Weights of a small mixture-of-experts language model, trained from scratch on English Wikipedia: a softmax router.
Below are experts of layer 5 (counted from 0) of a mixture-of-experts language model. Rows are named router (the router's row for the expert), up (a neuron's input weights, with its number) and show model dimensions 96-191. Each number is 500 + 25 x the weight over its row's rms, rounded and kept within 0 to 999. Numbers have three digits each.
After each expert's rows: a language model's description of what the expert responds to; "mostly gets" lists some tokens that are sent to it at least half of the time. This comes from a sample of Wikipedia text that the model never trained on.

# expert 12
router:493482521523512446522470511482499518540491473454496512502467486510494459493516519514470473497479522488523462490472467541532491524476457454474455540508496501516477482455523511498520502529459505485478497489523478497531507504484512547484525485547507536474475555470506505501523479516507509510
up4:486484502462544491500480456505517492486492558494485506509485482509492506465505498510504474500451477493509477506520482544539512535499434513486509499493495495523531516475533511498476510525513473542503528494494503476552453515504519506524490489545490526469495472490490493492526523474498539526
up5:496521494482513507501458481494511459494499491496482498493479519509533508533479531587526478512525471480504479526479486494520525542511507495500550490484542549508503504432525511453503461501455512463498497494497476540517486497517529470541500519546537489488496464477507513497484496471522481474
up6:493541506465518492561521506502476468514506538511500504528495514487475494502524481514476512485504509461500518507497503485491481527584448465502488504497503522532512515517509525466479474495488495520491540493511540467506536552471524482521480519535445549476506485493484548449550507466497473475
up7:475569502495475498531486470486468507481512514485492518502516508492489504506514497547537486494500488499515537474528491483511489513485533479445463492487500508500502496489448523490514530509471499524519494482510459550531453489499512501526518556494490526500478481479524526507507517493508486483
up8:538546511502485518500492481498451488518514518457512540503482499525473458496495493493518481511486509479513506454452499493513503517505504477472462527506504507481490484524441502477473492570444499506522530502523452527497522499427505504490517530499483525491486484483455515494514501505472535494
Description: Prepositions after verbs, nouns or commas that introduce a partner, source or means, such as with, from, to, between, against, via.
mostly gets: " with", " from", " between", " against", " without", " using"

# expert 25
router:488494481523512462476425480461484493502563513439507499514452474519480486491488534534505490502492510488554476476488477503534482543491466498498508532449506538490504478459484525484509528516462474512527484521542467505520501528501543488498481514545496492445467526459492466493536506488501494518
up0:519549484481522543515488511444462512540489516472492512488480470505470473557527524500480510488532516487546508473492480461507456527507502502486474549498486485508521471484462496534515503489478494540543490475520509498477487468517478501505501554523530531476506505475451548524532458495482454479
up1:532511487487475513476473512463469479521526507485502538519497495527504498501528479506509495497525518510508501459475482520485527538520485506495524492511497480493477462509478460485562474523448480533475477497503481458466463497476516532472508566535545500463486533495480576505472475539470485529
up2:506537509503512493501478477450482511494498476480542541482507536530544517527538479521495476539538463466527498480506456455515495496466453491471474518513529557507490525465493502491493536526505525473535524498508527518435449491506496484535487508516509485470513483471501478515492522499457476501
up3:537531526478499490522489509464484493518442482459513531501490480509540494490478472495493492496445489525520503488484477548488484494498476492514499528514510502513483509523540482501518499529473505503470464513580488492488495534461469533584494491509483543493499508531469491515526479503479521516
up4:540487487468508510518530496483510486502457480489518516504477463516507464538511496488493514513479514500511476485491492497473527560514481498482514512485496515523476482450471544534498453520499501560538501502528516512514480531502559470522501500496513437520473495499489501476480524487479501480
Description: Inner and final pieces of foreign surnames and names such as -dóttir, Betancourt and Bastian, plus hyphens inside ISBN numbers.
mostly gets: " LINEAR", "cc", "ス"

# expert 56
router:506514499511503489506462531469503497523546495464482490521456471521481465524486522539491483482478522511548500475463477507529493528472473482497504527466516501488471473458498499492552513525460480485500487516539470491511519494501548520516505541532515506457463528460507484506534510492476524515
up0:483502481476503467487493501474501533517517522485490484513471442541495464507508472532468461481511523524523504514476505551513524516526485483488462490491499515486484447480508488523557565519484485495493489501531464462526537510496546515500507452481491558475491501476501482480520476528480543545
up1:529508498500539486484502512485509485529554466478465539501469461549509484492541493505501498495536508510533494534460444497529476554488489483506504504451517534489485478481508519463501485506472474510510496514544500491484490515514528501496488497525494520478453528460528515515553486505499525522
up2:473506488534501466505480500509505472544530536476504514523491488536511481478493494496477492456490489530538468525512466550527496533504487487479480519485458513502483463472506509474528495529463508523499511462504454533473484484523547507479530468505523493480483503467479483487564480531485547523
up3:476510501488513471479476512491477511512541515493496487504471470527509466516504489527464469467504544490538501516462501534509511487514487489469453540492520527517477476488506525509547514510488480499498499511506437470506538490488529514492487497512465521475493510476474510465530486501457528507
up4:532499495481535488460473496466516488507488477479508523531458466530490479504505476519491462504547520517529464511466470529530501551491452458493465527493485511505497482470507550476486515511457481492500499522522488481515499504493534524510491478557537501459474507454500524478525474472488460532
Description: Completed place names, surnames and nouns like Karachi, Buddhism, Street, plus final digits of years and statistics in tables.
mostly gets: " Street", " Brussels", " Science", " TUR", " fantasy", " Manhattan"

# expert 20
router:496510513478530467472473496458495466493514497438528512529474480519472463513501520514465470497507533500535497498465461497510514516455451468493473545483512529511482479451519493501497512542469490486508470514518489502493495531503489529511527511541556501476466538467492475487546522473472520540
up5:518473498491561469468482447509483412476488514491511495469486554533508551535482469514486469515488509495505498460487489470511506493511462517507536480486505578437499524525505458553496551507513498570511503522486502496498495539536508484500471482496520497494511558544529484503512487537525548539
up6:525500488467500515480489497511493455517514507511472494472501496502511550541506509500531484469551467467520525480473458495503455559513503506544439500514499488450501487487505500492492484478479521448541534458511513445502476513519506467533531487524504500471499529483510504464494514469512481455
up7:453523446506498425497465501534498472504519497435495540497488534537506494518495508540507515467509496482543514496489486493507476548521538500467512504537502558532497507451475554515510481492483463480486479488520502457519514521461502504521479494524540499483511491467497550457495494501496479520
up8:457499478511521453533490546515517510466545491514501451511460530554505500470482532485546530499553465483506476512506501538525501507507514503492504522495504512493505486475506505478536512484511513508507485541498506527487475491523519538522474453502485550493477543498507522490538480528521499525
up9:525544535464491506496494509483476503506504536459499544483508462532460448498466476496475499526474497530520511525476504534483511522455487493461477523490518520503493465463445522501502472519446496506437504497502518527500511495520482513490489533483530512498458525466514487499503484463458496515
Description: Opening quotation marks and parentheses starting quoted reviews, titles or asides, especially after "wrote that" in music reception sections.
mostly gets: " \"", " '", "—", " “", " (\"", " ["

# expert 6
router:503523453526511507502467524465478494526540494494465508531472478523505459491500488537492492482488496499569493497485479488524491555503472495507500543492466505517483473488506498486521516514479464463482502498524484471510514515502532504525519537531483508455457522457467518483538504465483509519
up0:549512486455527498462540485505482529479531475493494464498504489523462523543528485458509464493510483472512526546498496487488485505476463478463513513499506493493499479480452456511528471492503484472538474455513492448510479452474478510510541483504513495483455468520508532480482520559480492504
up1:509541490513496468505510482508470525520524521493516491529516474541484540538498500506496501468458521520510519477498466504495458520455504498483468538474482466546463487491508540464498501527474499468508501488517484492475520512461496509505519528539470518464460526484517486492529492503466511517
up2:484513517483512449539510517490497526507502519486464517487486474499493477529512519492482494495489527495509479514460497532496476533480451481477484522515480513537446525470514505494508512496505500539543459519499481533509514523530473544468460501496474516453485528495461450510507498553483508504
up3:499517454510501467491506555503502545524532467489551516510484486529476495543464489488477464482502496509513511453478482533504535557462501503509490480534470485508504470469515483524522467487500472506462540474504470491493569496535493524476520526526517467504463499475461524502525452552492515529
up4:504489496510509474499471538480507517505493521488525538556484521510502488499478471473493480454456495511513552431438513522515494496519492474517476503468489461562458478503541514495524476506472528508503487529513490499487485494518492503499516489539504527492500555484484475497510456531489505558
Description: Capitalized words inside proper names of institutions, events and places, such as National, International, State, School, plus the suffix -est in Everest and hottest.
mostly gets: " International", " National", " Est", " Football", " national", " Historic"

# expert 61
router:493487516469488453500471526490498513525502468457503536526479467542512491498517519522461474471546503505524476510478469519513496526482470459487460541505476498537474482470515497504518510542441501509499494479507483504501494483501542518508537487532501506479474544463511511522525468519487517501
up0:483486505503505496509483482476528510470457482500554468490480463513506479462502517501434457458528515502509453455495483477518522519528467481506523524496481485494560511539529498524504531510515485506494505497513507476491528510461529503449499476498481523494507421486507516505515508476487534472
up1:525500485521470471481479521503507497480546474474513517501489496533523467505462520533562501485513486441523505522428511496510542508529508496512531476490490518538578512525494504472500513524482487459499490459494510503509485491478520497559488472519511496466486496464506518490512486442484525523
up2:474471481508545484524455486499523473498533458516456475490470503506509458512476563556505554468486507478523483540464505469513489517534515529481529536431505485481499501496528554505488537452506518505530481511501466485536476494507519458495467490494476531481523493474511525501512483500501499499
up3:527505517494557499502481490503513523515516476506454542482497496540506512539511466545449482504484458489513533514496470491532495537512505471516490511487510508512491526491505506491491479452502511505508563477508504509542493494522473507550486530539564482484494474504549508478494474504514439485
up4:462544463439489490495476529487489490497516538493488477535487481481484494490474421508492495481513520483490473512490528515499494513476464497478534456480532541499506420494471475485512517482507520480497505496515444440524484495473548499504524512502486524510466499516480504525504503515516489486
Description: The prepositions of, for, by and among after nouns like part, one, end and member, as in many of, known for.
mostly gets: " of", " among", " for", " by"

# expert 58
router:445502504535488451485478506488485507529538509472538513524465462541489490498519502508454466482506507535538492494483473502512502547514469475460509526475509542536496510475482508512541494504475463532516479496506493460512541501505482533514509500525534506458470498481513539478528501485486503537
up0:499482498484489509475481468478472493528534534481438476528495503502496489493506519500475456532464498513528505496472505471504461472498464489464512528453511524503450473484502525512490512499495521452461524465507492468502533497459540529465515522525479489490486525501446492494497523453506507529
up1:500500518520508487480503541498504496461500483504528480482504515496528481488482550506489436506468509488511505518486498494502465526469516472518498509454494479495510506482507484491505486525491517555560456533509505474465486483550492465486476534499523559492477511486504486478511515481472497419
up2:481480520500561469470463511476518495522500513483497473472470514488471470482461443519498514534491524516492509493506491502485489463549509464491480508498497531530502463486485451467509553505502468568491470509514493523515464502524475520510537502509448489509484509510512525497512500498501497570
up3:492521528497542534466475536492472458511532493497521473508498524517517503529525502493499451491529523500503510488494491482530472484457499474462503487488526507465476486484539528457487492500485524513575431499490496506471489489499516498458479484478532534488488526489446522484500511525467546482
up4:482517450502503485514507521488462445503481500483535488541490534526492504520527514516459489483566499564520515472491472513520450485507492503525507546509494509513455512509498515527526505510466487511554525529492513505492499534508507482473511506497544491490468518474497460468498552454465494523
Description: Words right after the or a, mostly superlatives and ordinals, such as only, first, most, largest, own, latter; also years after the.
mostly gets: " entire", " latter", " highest", " own", " largest", " biggest"

# expert 3
router:478482524469514483508457507437522475535497483472517508520431503524482456518508510517483457506504538497532490469467466493521500530473454463499487501444507543505480469481507492475545525527465501515497481492514495515496491469504527493506493513534516496449456530477515515489515529476494497512
up5:518507489484478519506493476491453502552537512511474473503504518522461493497466492496491499470452532504514542503470522475513492481519527497466522479455456480493480517469448493479504472467487471493494540457505478477500574501476519510461514547519518568509444531467482464537528498522500529491
up6:507509543453514494456496547477522510528507518490482535539437486515500508470521508485497474510538533470522483545509484478509448484503502480482473506503467551515500492486483560488493523515482512488537489469512509500493559486517498496457507500513512464478452528489509508525510508540479565484
up7:494504506483522523503481470492495527546532491484461523516475498552450445476489506482472471500494505512519536486465469467490490545545446512451501513486539490482513490509483535463520492498474472524486522481516487492502529487503507538519480506515512531479451521471505524485520494517507507523
up8:493498504529555484506500523494512531521494510471490541521508500499495482506494540508474486468511478541509453503515526510486477488472517519487503487492487444490493543513494510526513495493491518530509511498530493477504490501484440534483515511494491503497502463486547465519544519475475517489
up9:493518522480534510467486461515493481553499477493454504492447517492537471510490513490493450528463475499513521528500484471500484566512491485461512493452519517483462497493499553458503484499454499472510478476509509542538507472522522501472530518538492483487493540480519483518519513466477516475
Description: Leading hyphens and line breaks that start bulleted list items in infoboxes and lists, plus list-like state verbs such as located, remained, joined.
mostly gets: " located", "-", " remained", ";\n", " begins", " debuted"

# expert 49
router:507513495515503488503458526469497495525546497464485492520456471520479461524488521538493482485479522515545498478463478508530491529472475481497502525469516499491466471459495502498551515521460479489501485511541471493512520491504546517520504542530519500454464528458500489501536509490476522515
up0:523478509492529468533483467493518499483544538486559518506469517517479493516515531566471500504492514505515434477460498584490498501465499474490463527533475497536520499503498480465490484525489496499490499473496500522480498495506478497507510528525533482476479509504505508519502490514531466524
up1:492456515533503502469499492483455520490486475480536529536489486524459495517462530516465460498519488479518484467506450518513513519507485487511471508496483469507485517454524511491510486539468496503474513493520483522465520473545490517553499504489502480490498507494505473479521509507538486551
up2:522495477512512504484476530492489504532538464455509527514482467519484471532498476512452512452498509532519487481461494534527476519464438471427486524513504484479464463432500481508532512559480451511529480531495464486480475450498507532461552529510521537470479507482471485472528482496493482534
up3:515517477529529436496500528485490503567502469468569516505478463513502490525476470499443493501494508508513481476463467521526494510465485493483503503504494513495484478469502492546528503562493432516525502517479517501501517509492497568496534506516518525453479488486498506444511508489473510503
up4:503500537538494502470489532483510517521527515469499530507499492532475493478513490470446496479471513502532525506499464480494485511505485499456451520454509508482494540512504477480503516519471496527482446520474504512472488519482464529554482503500507508483500491469511550472517477491484493527
Description: Place and university names in table cells and lists such as Cambridge, Somerset, Ukraine, plus semicolons and blank cells separating list items.
mostly gets: " Cambridge", " Oxford", " Nottingham", " Yak", " Boston", " Sheffield"

# expert 1
router:507512498512504486499462531470501501524544497466484494523456471523478462524488522536492482485480523514545499475464478510530492529474475481499503528466515497489466472460498501497550512523459476492501485513538470492504518493507542521519501545535517505456465526460504483504536512493476520517
up0:474487488497511486481490501479496502518531495468510491531473453518478472539528545483456461453512499485555499482472474499523473529515458440455492548453494494516500478465449507497516479507468504473534489519511482483484499473513495512516520509525512542466477518470494502524536463498484511517
up1:477458527485507503486516481502499504505516448507496516545481502491475507496533489533514449510560506483520502458478468472523492498473484500485486487489458496545496539469463544462480535530473480486506511495555493476518538508507536530489495508509519500473460495455476490479523523463483462472
up2:489570446480512484498474472505480518476533507488495504506475522499503512527560480541479498526477494502541521492476496515515519538509469480494477493471501482487487504496497530513490503527481503488509513473494493504540476466497542505522497493522506508454460481463526543462521514487483491501
up3:506521513462477520465499542484468501520554498475501522528473436530500488505501491498485473493481506529553477501481468504536493545470495495471468498504467490505520456507501510527519506510470521529487520503530488501497469508515489528472523495568512494447499509457480496488512514507489508460
up4:510500510458446472516511482469492532535497452485504501485485461495430510508454507511521539474456540536517469476487481503491478496472484474464503509487482489564487505501484504518473501529482483498491473470501480476510491497485481568547509527504538520469464518493486518490516466515500500499
Description: Pipe separators and dash placeholders such as —; and N/a in results tables, plus possessive and object pronouns like their, his, him.
mostly gets: " –;", " —;", " ?", " their", " activity", " TBD"

# expert 38
router:489489496508521471502467530482473496548537522476514522510469481509469460502495503538456486494489528511542490464503472493517474506491467490485479553477495533513504469484495509492514500522466487501496493480547501487495521509499565522521535545538514497469480556466467494469540503476497514530
up0:490481512539555491469483510491464505493492473487523513514493495521555468492505474511514440480537509448495532516496508518529484525475499479493471503517552499524486477505494547499496526508492504485517475520483471520491460436541479513500512478504505500488495516477477498462522488516519484520
up1:477478531486495434485508538463469494481495500498478468510473475477453475524501520501501452469522534536498479472482527546512521504465501458478474498501489443502509478506563448472502510521494487500519478492498484483534473509520496554497516515499499536495480528506484451467492483532502488517
up2:507531542515501482512496543497494513494520500487531521499484494533456530468486491494486436474533526508512466527481458505533531531519493506484491493522498504492515428501503467497517541489485488502499504470471488460501520478546508568513490506527510466502462488516476547498519487551537484543
up3:488447525509519521484489514480455473480526486502531538540466507526503467491475564494438461479548534496504510486482488481528515517471465478491497485463511537516491492506470517469490465505507498486502447497496507492512493467522562519516522523525533486492510531491502521486539485530454531534
up4:475522485504580509501496500484516528470522487501542482550465502501497453513497519537472500504541548489508477498490529456519448514495506466507475463497535455459492500502519487502489489517499509462455514463510521439504515494474495488524526468497528465483493463471460524464502487478491463532
Description: Word-initial pieces like d after hyphens, und, em, inn, German and French articles (des, der, les), and score digits in sports tables.
mostly gets: " d", "-d", " des", " dem", " und", " der"

# expert 21
router:518456519525499494480457511467465513536519476455502482511479474553500492482538495524521484492525497527556490522458482496541499527509482463501491541500487521539481473471503489531531501524475486521505447521520461494481496474478483536505530505520512506465456510468495528523530493456495512497
up0:474529499514472455528498516499495480519494491496533535504483492472512465478536557497507469525507476532519507482502503514477477474455484503443471538529514525553492508504497460526475493485504448517440499521517524522505510492466494498491501522493550531491459527485461501517534503449450492518
up1:501535508527460476464499463516518441532467504465487518503483438496512491500476522488490492464523533504521484494454460503488455482491472472471453529530477476528504493509515486461491519479503498458513566560524476505460493483501487478503454495499545530474509490485491479499506477501494534546
up2:534490508501516488546511501465513476489503490470511535483504507549500504541532526519481473507492532512518494453473474501474513478503494474526502548514454533531526445473517493496487466485475457516502545480557474527454527491470479509474505537490509542465488504509507481472510493535503537526
up3:488494478510507476500516521524520512504549505512513485510451454517510464502494503513504507496498507505525499502516470517523491475515481505517540517463490453498493516455512513496508459506474476501496472507489496500495516489477513531473500528512491521482472482490457511508547515564455513491
up4:513501474527512531477504497474503531494557530506526464507476521496487519477478489500466501552486517453491486478498501466452525480511483502457512566500527536511509503522517490462489493509518475550502456493523513512506548509479534524556482512516520473477491499475507544496517510488482532528
Description: Temporal prepositions and past event verbs in biographies, such as after, during, won, announced, and "following" introducing lists or station tables.
mostly gets: " after", " during", " following", " After", " took", " announced"

# expert 42
router:448491471505518486511493501468500520509539485490514535538478455539493471519485486515473486491531502487537478458473475481509483551476485458443493548496486531535500502488495504509515511522485483505494508471527485496480507535488533501555513524525524509476468508483480533456575473511473509528
up0:468451510500519476495479500475494497493484575473522502501509471504473485522510473456464488513540516474508562519517490493521471516506512475465481531484512505486491513474512542533486484504486491541486492552549497466529521523495504501444550507500490507504486458493493489506528510479445527481
up1:499452522471530499499480512477512473531451525475487482498479536494491496499510551528499474521509501520515452536478534511517495470514486456498474561483486528490491474501522556480514504556514491521490475444526514537504529508509499518536485551481507526501491523488528500492529540465528500444
up2:515542508492520513459461466501543526507438463480507483510503516502502476564480471532489507494510511473508505497478494503501502524482485468467502475520522527473543529456470488440509493530499458490549476504488465458468483493472495511534538524519536484467506506493532488513511453481506453498
up3:522496483480521488501494512503494452517517510489526531534462524499439461469486486510515519505529517485501482463442463517513478500488489501512495523491479473479462516493511467508554503499492526498486476473515510514506433480502475518518498438506506517497509533483561540499563491525526479461
up4:505500493473460514499499447494509532477512470487548525491482491533498511536484464528465499495515490508503493437494493468499503544500484507465495544498494518519508482498465504490488496504490478502485533506480505514483534452486514497538551500514546491476478510482467518499516471485455501554
Description: The word and (sometimes to or or) joining paired modifiers like Middle and Far, 18th and 19th; also geographic nouns like country, region, city.
mostly gets: " country", " and", " region", " river", " population", " city"

# expert 13
router:497498475486520482482437500455511512506505467472500501512466450542466476530506503510504470497497527479544491483479478513529466528482457478491504516470505538482495457480529494500556517533476460492503502487528489465495521500524528504523535513521535476468456531487474487459538507499474489528
up0:483522522510562493538442509503505485507541483503522545518500527513505516483462550530456448482587472517492550510485489512499524534459479444526448499517512500515489488497514502479509502533489505490437477508504500460514482525520480509493504552511501502505511496479496507511506501495496505458
up1:481442493469497473485471484487473502494481440471479463502492510499464441493519464488527479505514550508536493536492464515487495485529503505482494515429504522511527525532474529531479511477492507496458469488527518552479481540528518490509486510521545527499480559476524464523514497525515474485
up2:496517502541546493504478514504500489512514482521502497516475517505475496524478532507461508516517499520500477505508466566514521526508491516506490542523453484508481489439469494551513485541483491477511494553509467498517569508488448527541502488513495506481487479476447461438506494456521563527
up3:512487487485496475498451501476503541508497499468504486491511431561482490545534468512485476503519521504512526495490495509524510460453447509487493487508507540476517490535549490441546538530516466510496508510508516481469546484512511470440473510495488484478495532507516444510501544524462467506
up4:517491508494530544524486511463507502486495477497480543493443514527497512518518441482524510517570495525507490514488489547495466503494500505526470495521487487542481504532558503507529531525482550558465498499519493531500490500562483527519493509510518504519496534466509516472511463528507499487
Description: Commas after a city or state name, plus the following U.S. or state name, in infobox birth and headquarters fields, like Seattle, Washington, U.S.
mostly gets: " (#", "°N", " Pennsylvania", "repealed"

# expert 2
router:495485488512520445494483482457513532532527512454522483531485487513482484550518481547468465512513514494525493477465456511521501524473464455481480509503494495521490458472505515485518508562470483499510450490518472508478530509485484513517507547534511480473466538482511505454528481523458525517
up0:443503491479538547488472518448552477482550488538494491499474517508490485496469512552510478470491498482510523495485496520506475506465526483496470485543500457443467462460485537481512549467507482515536474479505504458524466465500533522460487525514513528498504479494479546567508509448528509483
up1:538490490494550535545472517468500510502502437472486473540463494530496512507511503511510490486535524475517491506495407525522451518533485489495462537479507494485495495479528512493515500501475488477508520528523480468505437486525508488545471473514518514481506483434490484530494515522525476476
up2:493475493464528454539507507499512480530526499473522493491501503525514507466479498494520444504517496483504454491518480487547488524520484501457502483524523476523519519490521492462541475475490450461494482478509449541478511531450488528530516508525503490489502471488522514494498450501506501511
up3:503524527471472484486488489457534546492483496497474484535486503495451530492505482486535483498492492471499500479502491552495442516477515495520557499493520471476475459483489522452514573540485510523514452498512490475511541480453543526513526462536487525499452534504476490513517493523525500507
up4:511465499515543512493492458509550494484522522496516526561508487515507489472487506532415485523536530489504501471511508529490457494459490469489538514506452499526477513484492548499486496504486506475465436470502516503502536505448502536599512499493516503504500521493429509504494461529512499516
Description: Conjunctions and comparison words joining clauses, such as as, while, than, and, also, like, especially, often after commas.
mostly gets: " as", " while", " than", " like", "As", " especially"

# expert 22
router:511474523509510450525477524480488494522496464452507527540479457538493492491531528506480488482533542513539503502471437509514478517482439449498470526504477508521471497434521510509526512521471501521500465497509477501499471476509525528510515505521509505461475546470538526497533493495497515488
up0:486505527473490444507478483500453526507538466463487505495507496495470489556467487500507502465516523510504522517485472507501488495463529452500487507479519534508509509458514462487483535513491471493470525493498527480468552509487515528519504493504481500482493518482499518464492459508473502512
up1:505504499487521481478496562493540466517488486500509507511492511474499499482478458476505476481511549519508506521448468512515503539423464469490478523506464485524472478447485496490532479548468513501457512467525498539507495500514497509465496496531519468455497504465482516529507529478490487479
up2:502519491498505485537469497478496470556508559457480494462476467444491489442512466522509489509462530512496495470508497508507492493484514477534447493480485466486536491513485480530447535515492486511506497501518489478538525503480540530514464500502474536498503502481487524540499510494477483494
up3:455524504509490434513484500513456509529540504475459499514490504471447481496456465501499451507469499513508515501459484491504500507476536485486500493455509504497507504428502477526516516472483481506487529498501518509522537523536512548503491492502487474508492487488477498510512516520458516550
up4:515498510511457493489442494458553483487509499486511471499472519537506484487505528502531492462499488533496457500470536481504481505547475516496547546450524509459488498522502511512504530500525469481510525515497519463517504515486535483481462480501492495447479460485439466457505515448493513501
Description: Prepositions in, on, at, near and along after verbs like based, located, released, held, focused, such as based on, released in 2025.
mostly gets: " on", " near", " along", " at", " in", " around"

# expert 41
router:465514474487511487519457491485504524509516486468499497512470486512468488523486502522483488513510501511535487455494477545538506532493476480516501524459517513532494500493515534483514489529464484527469506525548471479515508523467510511492511515537532511472457522449470468467523498462487507553
up0:509523486535487440480495527508518495493516509518504493539491521517488480454523526532526497507531521480495479512458493540522510502500493458486540497473519490543481503488486494474532508548485527524490447453523508495474470507456502515490538524508490484497479492493496486511502503503517509501
up1:445536476529524477515490517496479498501505517490506584543479482516504478487496461546478510506499519499511491531471516522491560514524459476489493517512499537522480499473531492481509495499489489459484489505513492512487503510510518491577545487522490494517467504472472473465503495442463466496
up2:448458489479505505496472494481541460489503477504490508517489505495497531485463494502476486502522496479532474477500437503501456529534457474501501527467518521511492486464512519544456556485529491479490477539498470495508496505486534485492519492488516538493470526504516455544495527541499496455
up3:522538558482493473539484539515496547493526480507527501488498445514464504533518485468479501504481505491506515500521475509499504529453495491508496487466421547491460486473481503509487538528482508478517518503507473541483498504494529486531481510495567479490484509488493487502554556541482572468
up4:512481536451537475514463483477491544519480441489488512516511481517513494542515462531527530487543496501515475512507504529516499493500515454498483487491515522553526511504533499494502478514464501537485493519519447513453500456501483522494522518507550481494472522476506542456499497494454489500
Description: Quantity and negation words such as no, any, little, including chart "no. 5", plus mid-word pieces of foreign names like Mas-raf.
mostly gets: " no", " any", " little", "uma", " No", "no"

# expert 14
router:516509500513508490504456523464488503526552491463480496523446476530472465519485520534491484489473522510543503476471484503532493526479474488502497522469524504489478462450492512500552509520459488480498500511545472493504502500514554531521508525529517501449462526460519495502533512490479517509
up5:509491524496494462481499543507488501538504489459502500521498463500470493515534515487431455495551532496520459511475481524497460479531451473470502575466508511504490502454514518521508472547482485512435502479505531468498541489517491516494493516505501518490484506477491476444510471464501529497
up6:482538438509551470501492432473519521484536484503510500507475470529525491531508466500456481501532490508535502478465497505541484534454491457506450493475490555522491500502525504539525492495493488501535510525520493474476498509484486503498506523515501476464481499501529558490539514526468464539
up7:484464500481498497502513526494468505512477474452508512516482506550466483457478518495506461482535536499513470526481474487538504496524480494485509558517534547492509468487526498457500495523495482494433455512506498495458498488509510510541492482500511514489474480496491531520493443503504502524
up8:498479472533536458508521462501514506506484497491498504506493507545511487521543495550487473489530481524515489522435486517500495478533492494497479507520506501503481492508534550511498466546481513508510435579523459508490507518514501506482516467513541535461469516477533471439530491501472492519
up9:506510518505534491498467557464519491492472495493517531512465539472505481494520554525525445448527477500519504518464474482534539490550497471524484504503472520505471519526513549477507493495473497509438509509565487520496479516531489504508516487515483495501464511479492509508540516518508534484
Description: Pipes and ampersands between listed names in tables and credits, month names in dates, and the atoes ending of Rotten Tomatoes.
mostly gets: " Geo", " Windows", " \\", " Airlines", "ー", "incumbent"

# expert 55
router:509487492502509489474491534459506501529510482441522532567475447504485467530500535514457489505499547513529495482481468502532476515484467469500476511493482510493473495461511518486542528535431502528492464515515483469508508521533489536530513519584531505480467522481488505480527473505486504552
up0:485505547504511478476468486474498484507492519482421452530500472496500498492500515498504505486496532501499520541514500483518507479495504523481493510497523507465473468513509456537498533528477504437536532508490479459492504500508489502491534494494469494482450440489543520486475473508475490442
up1:508497436442510509482507498495505490499487532469485486504494485502506479504521524493530505566504530496507483501491498525524494499484490502518504490513487541464495514457532460525503493534508500453503488499526495412520526534542511513494513553460524496501496497504525484533517517524522469600
up2:482501496476484503476493529476468498479519429495489517482495505478492512520484484501510534527537481503511461497495521517494515484444493521511500475505553527545518494439479435491496529526504497490498436528501495494504493529484506485446494512490492506485484505508462444500508492498484450439
up3:495526504532546494507498544488464522436501477503516540496503502530478560567530533511488492475489514497499470504483454534479535522496469474481528520501494535516514493468500525515518464489523474512480492469499503476490502480497497518509530506502511473460494499490510529444503470458477507525
up4:487526471481539511494471508490519503475484461539530540534457478499537520499501500506510505468509517483492500498500502517507457510481483494458426497510502437505481490508558466496551507518454462499485512528495461509490491472517510500522517495500515489491465486505444541504472483471458481489
Description: Forms of be and have, and subject pronouns he, she, it, in descriptive sentences like "The event was part of" or "X is a".
mostly gets: " was", " is", " he", " she", " were", " are"

# expert 40
router:506486495500525485495446503443507519511507475462481496544464482525475482518501500525497478481524532503547497484470453495544485532472474479491497522460498527522475493455509498493543518534457476508488476534529481482509501501494520521502541486528508506461461524463501500497533466492477495532
up0:507497503560530471505498504492493472503475519474516510500483471522548523538480488480479498548503532534514476509499471544504477505501457479480487506518511523496513500461488469528480485545485434500481489515497517487491481499542521495531531500507521530465470487485489482488503464538525513567
up1:515469508496538468452500537473539506535493510494492520488497504531480465499480482539508472467535566504505446503501485539497518492439489509542474514505452540512517444467508464447541525509479543523550459514523484497474468490510497502530575510506467479514498489519500488493516499488528493499
up2:483465478470534545468483499468546499482497493485493532474490458481514484515492510496472493511521583474507425452455505505495519521474505508522485501525479511528518502492485531469482531470497505515530457517532490463484474509496490506513470533503498480479460510502520529453511513530446494533
up3:514491514515552498523513493487536517514461486470560516479485503527509470530555466544488490547512512515508462518450552506516484522523460478518473527547489474529496507466535524490519511558486481546518477515498490507506493482550488552527475509511525462484491508471515479501507525461489484502
up4:504506508491532492505458520484508500540485490458496474475494489556516469521463470535521481504520511478506473518466538494523495505498514512503472464519519528516495491460519521504533538487494475526564529495512477531485537483529494539531491480502516528484497491494531445527520499513500482519
Description: Capitalized words opening a line or sentence, mostly In, By, At, From, Since; typical of infobox lines like In office 1886 and In 2022.
mostly gets: "In", " In", " By", "At", "By", "From"